config.yaml
n_layer: 8
d_model: 448
n_experts: 24
experts_per_token: 1
d_expert: 512
d_shared_expert: 640
activation: "gelu"
moe_layers: [1, 2, 3, 4, 5, 6, 7]
router_score: "sigmoid"
normalize_top_k: false
routed_scale: 1.0
balance_loss: 0.00139
balance_bias: true
router_noise: 0.3
scale_expert_input: true
init_std_router: 0.0184
lr_router: 0.000571
vocab_size: 16384
norm: "rmsnorm"
norm_eps: 1e-05
tie_embeddings: false
optimizer: "adamw"
lr: 0.000649
beta1: 0.9
beta2: 0.99
grad_clip: 2.0
batch_tokens: [32768, 65536, 131072, 262144]
seq_len: 1024
train_tokens: 549100000
steps: 5849
dataset: "wikipedia_en"
Below are experts of layer 5 (counted from 0) of a mixture-of-experts language model. Rows are named router (the router's row for the expert), up (a neuron's input weights, with its number), down (a neuron's output weights, with its number) and show model dimensions 0-111. Each number is 500 + 50 x the weight over its row's rms, rounded and kept within 0 to 999. Numbers have three digits each.
After each expert's rows: "comes before" lists some tokens at least twice as common just after its tokens as in all text. This comes from a sample of Wikipedia text that the model never trained on. Tokens count by the router's weight.

# expert 16
router:451561522461600502531528467529575383488465544500466525478427527424470495586489451464485463502642459570479423416567488504454542477534470521514547511511462487518457578455479440588602539462510546452481432435491512493580514447552458468504451616512530512490561516485554440527522478503560473500543506436473497426507366526501491602496555493503
up0:524514539423531471496461507472457491403513514482552518445475491454404478449529365475533484513575503553512482499522489570407518515479463430536481467545448444547542540544523445521495501546494579514465425589435509455514592467540472485459542515575481527485534466516492442498514494542477445471422508576458386400552553409453548536414615547347
down0:405522514573582506522471491575523559498557518440512389415497469520431485551482454494486446393425504448552428604439558436559517442567451542469546541533489363508544498578466495488504507536577434449550473482458568467521525450466546459477506642560538550442413436526475439479562468546523464452506535573521480480486542537469459510499516488485
comes before: "1", "2", "0", "3", "6", "4"

# expert 7
router:522554462390534455528518501602500463464583568512444565528531556533455461491526428517562562542533484513490548536479619542573486516563488559430548539548567565407469607444439485517533433458544515581437472524482504477569389485492562533503476443507513627490525501545499424469449477526521412500467488501569383456507431540502425446506544419525
up0:339467583486498454499415522412430551527477419517561489404544545516520518517538456506466496400528488472513531526527553525477488520552465579409379514491389455542401426557518569480514489542522471512490487446506404485519526440548502596499587503457445419563488529492539515516435477582477492508387453511518588524595500499427571490455559563539
down0:441491427525224485423468425563494528525465508515568518385487460572452480512536488484486536463501503408465666478444522593689451511442513492414467552552493527520536503535496518514559519549490557515453521466461497442500523514483467498433535538541509553540516561467571469426553496454542558484514345561585514450498493521508548511503561589585
comes before: "| ", "-", "|", "The", "- ", "=="

# expert 20
router:603583569423572506514488479578491451465546552529517490448478579458554416462471506515504500522567519629516533533496464580482472466501468517464450490554558531481508535463481527508518434560522549589475540384484509449461594506512513488506520549476512568474583498521569503525467472494542466521505500508585524477454491470445523527484456504478
up0:485541445472462385501478516567501440445514433497428423453466482443503499567541555508558537515555496513546488540551493541442572504397532509422482464542513486446504464493486410552464532463558491528509405486479520477502578470452508485552491468450598600380531488457591476587494455464605531561465611382487419547451522501431440529566494462438
down0:473539635430415584477403486514486520523576546421572580520495509553583483394543572517519509581506496371456491524482336451521465552598511485502506515468462619548513544576532515374484535421431573450519500569497399420471409581417541470549563583533443506492510503406431541534479561432490540505527485558550536577542400522462541500476543492471
comes before: "1", "2", "0", "3", "4", "5"

# expert 11
router:573498586432545490508510402585475513424601488529433537485524504506577446473546529463479478525523516507570457447470471502546470508465436520516628463490547524453478517507471550491376462467593598491460492498481529525468598570437434517452566432523401505514516551549533473512437500433605533540523535455540420467513491487463529534442453512566
up0:550542499415516541493523538533540482583548461595487550521446529500561553545512410584526497520468473588517481543538487514483463564534487533451466557514501566466457577459441523432511523428465495486554533533551560617505559541505518522481408511528528499514552575506439456449475400484524471462497525510514479483488393533522344515564490575498
down0:465620471446567426450491435575496540491621536579536527528515485505538473549525492499504682456499563570525602577524437471470511476573482514538382484474507551498426477492506490507576556516541560586555476448486580521525602535540480477584492435487498566477546537490479500579544503531500422439506434467457484557411501411500480522537461572581
comes before: ".", " of", " and", " of the", ",", " in"

# expert 13
router:466503438333548563396506442504619440454498550422498520517561491477460438514535472516577508600548431540510517535555539476477521428546436550442460500590550551466490592425478486422544401426527463539529514428540490467534497485573562564519465505523508516526527560444512466460489541532530388564485491438511478525509441476530461526413578478467
up0:533519369542500508529448498535523576463480547457520430490522499398479506459520386446483550505538533517466455500501466516508379404497542453482500524470541456539535466523429530513449459572542501606399458470557499499563493561424493485502642470620526498497472621573507472473574505528521430481505548545497516474518627501532561472515540559498
down0:476459534533548499572522475545495485515438415546549392388506517518436482507515485612491544484499515640444457455490616422459587536477535517465513396506524570489560493495425518552465544496492502505541508365564525494471545537407555536477534520502511499506487524547470466558612417421485440403525465513467516464574395512477458460430508488462
comes before: "\n\n", " The", "\n", " He", " In ", ", the"

# expert 0
router:484615548429555484447453466447414437458595491472447487392381625498486478421542407591501540512523448587528526561518608512419458540508473547420516526547556551433510543547416446461471467471512506516502520531495492537548626403512476574598469514522476447523612476487543543450512534561497426438507486573529515455586492414383455535394563492499
up0:534571507489548499550507490590546527490505572591533423514524476549443465454474499540569434473489473512481519615549557507577462504488492512560567407611412578438548466435469495451500565525576531434567501501506489503467507516522475397469382492417459539382484532401437498484486497509535489583543524505497521492487521515525485486477451590553
down0:583424515519430406563434482512530431502359489580512446491641499543511454557545569514470459473508435573490423544572416505505481512510551467477498522496430514502539519398503477480532598481491481495517480434548385560520497449487521407508511458540438450510418529496499469456543466522554534490465487400449449510530501512548540547477455536575
comes before: "\n", " USA", " (age ", "OL", " (aged ", " | H"

# expert 4
router:542570606401533486499388541567544487517557520433594470468470492489466498517518500434544462530485556558448466494504530454421551556559497451519459473579500548502578539591531468488480542531499554584440537381523497520508461514512474481532499493490500536466523434555424508455489486546493434498419550410454488456552468488522560396460479510453
up0:474525531501574539499568459521494488583466509472494503402542569504365519482493473431467554515515492538352561526496438557413493455475450488384617540561530550515491451498488466410511463608466493503489532473524566449471515502447516558497557518441564512454512512559502458441513514521604519473540452451549543527498447539446455519483485551480
down0:555416461467488434557481464406497428593514437518502452500582465491535485547518514587486549575442562512430464387570562512553577489468451466497511597480511503458465566513521445488520415496470500516510450557584552514480568582521522432536548534505486571525555486567514516484491514557523469559493448420408475505516413473549455512518473531496
comes before: ".", " to", " by", " in", " to the", " by the"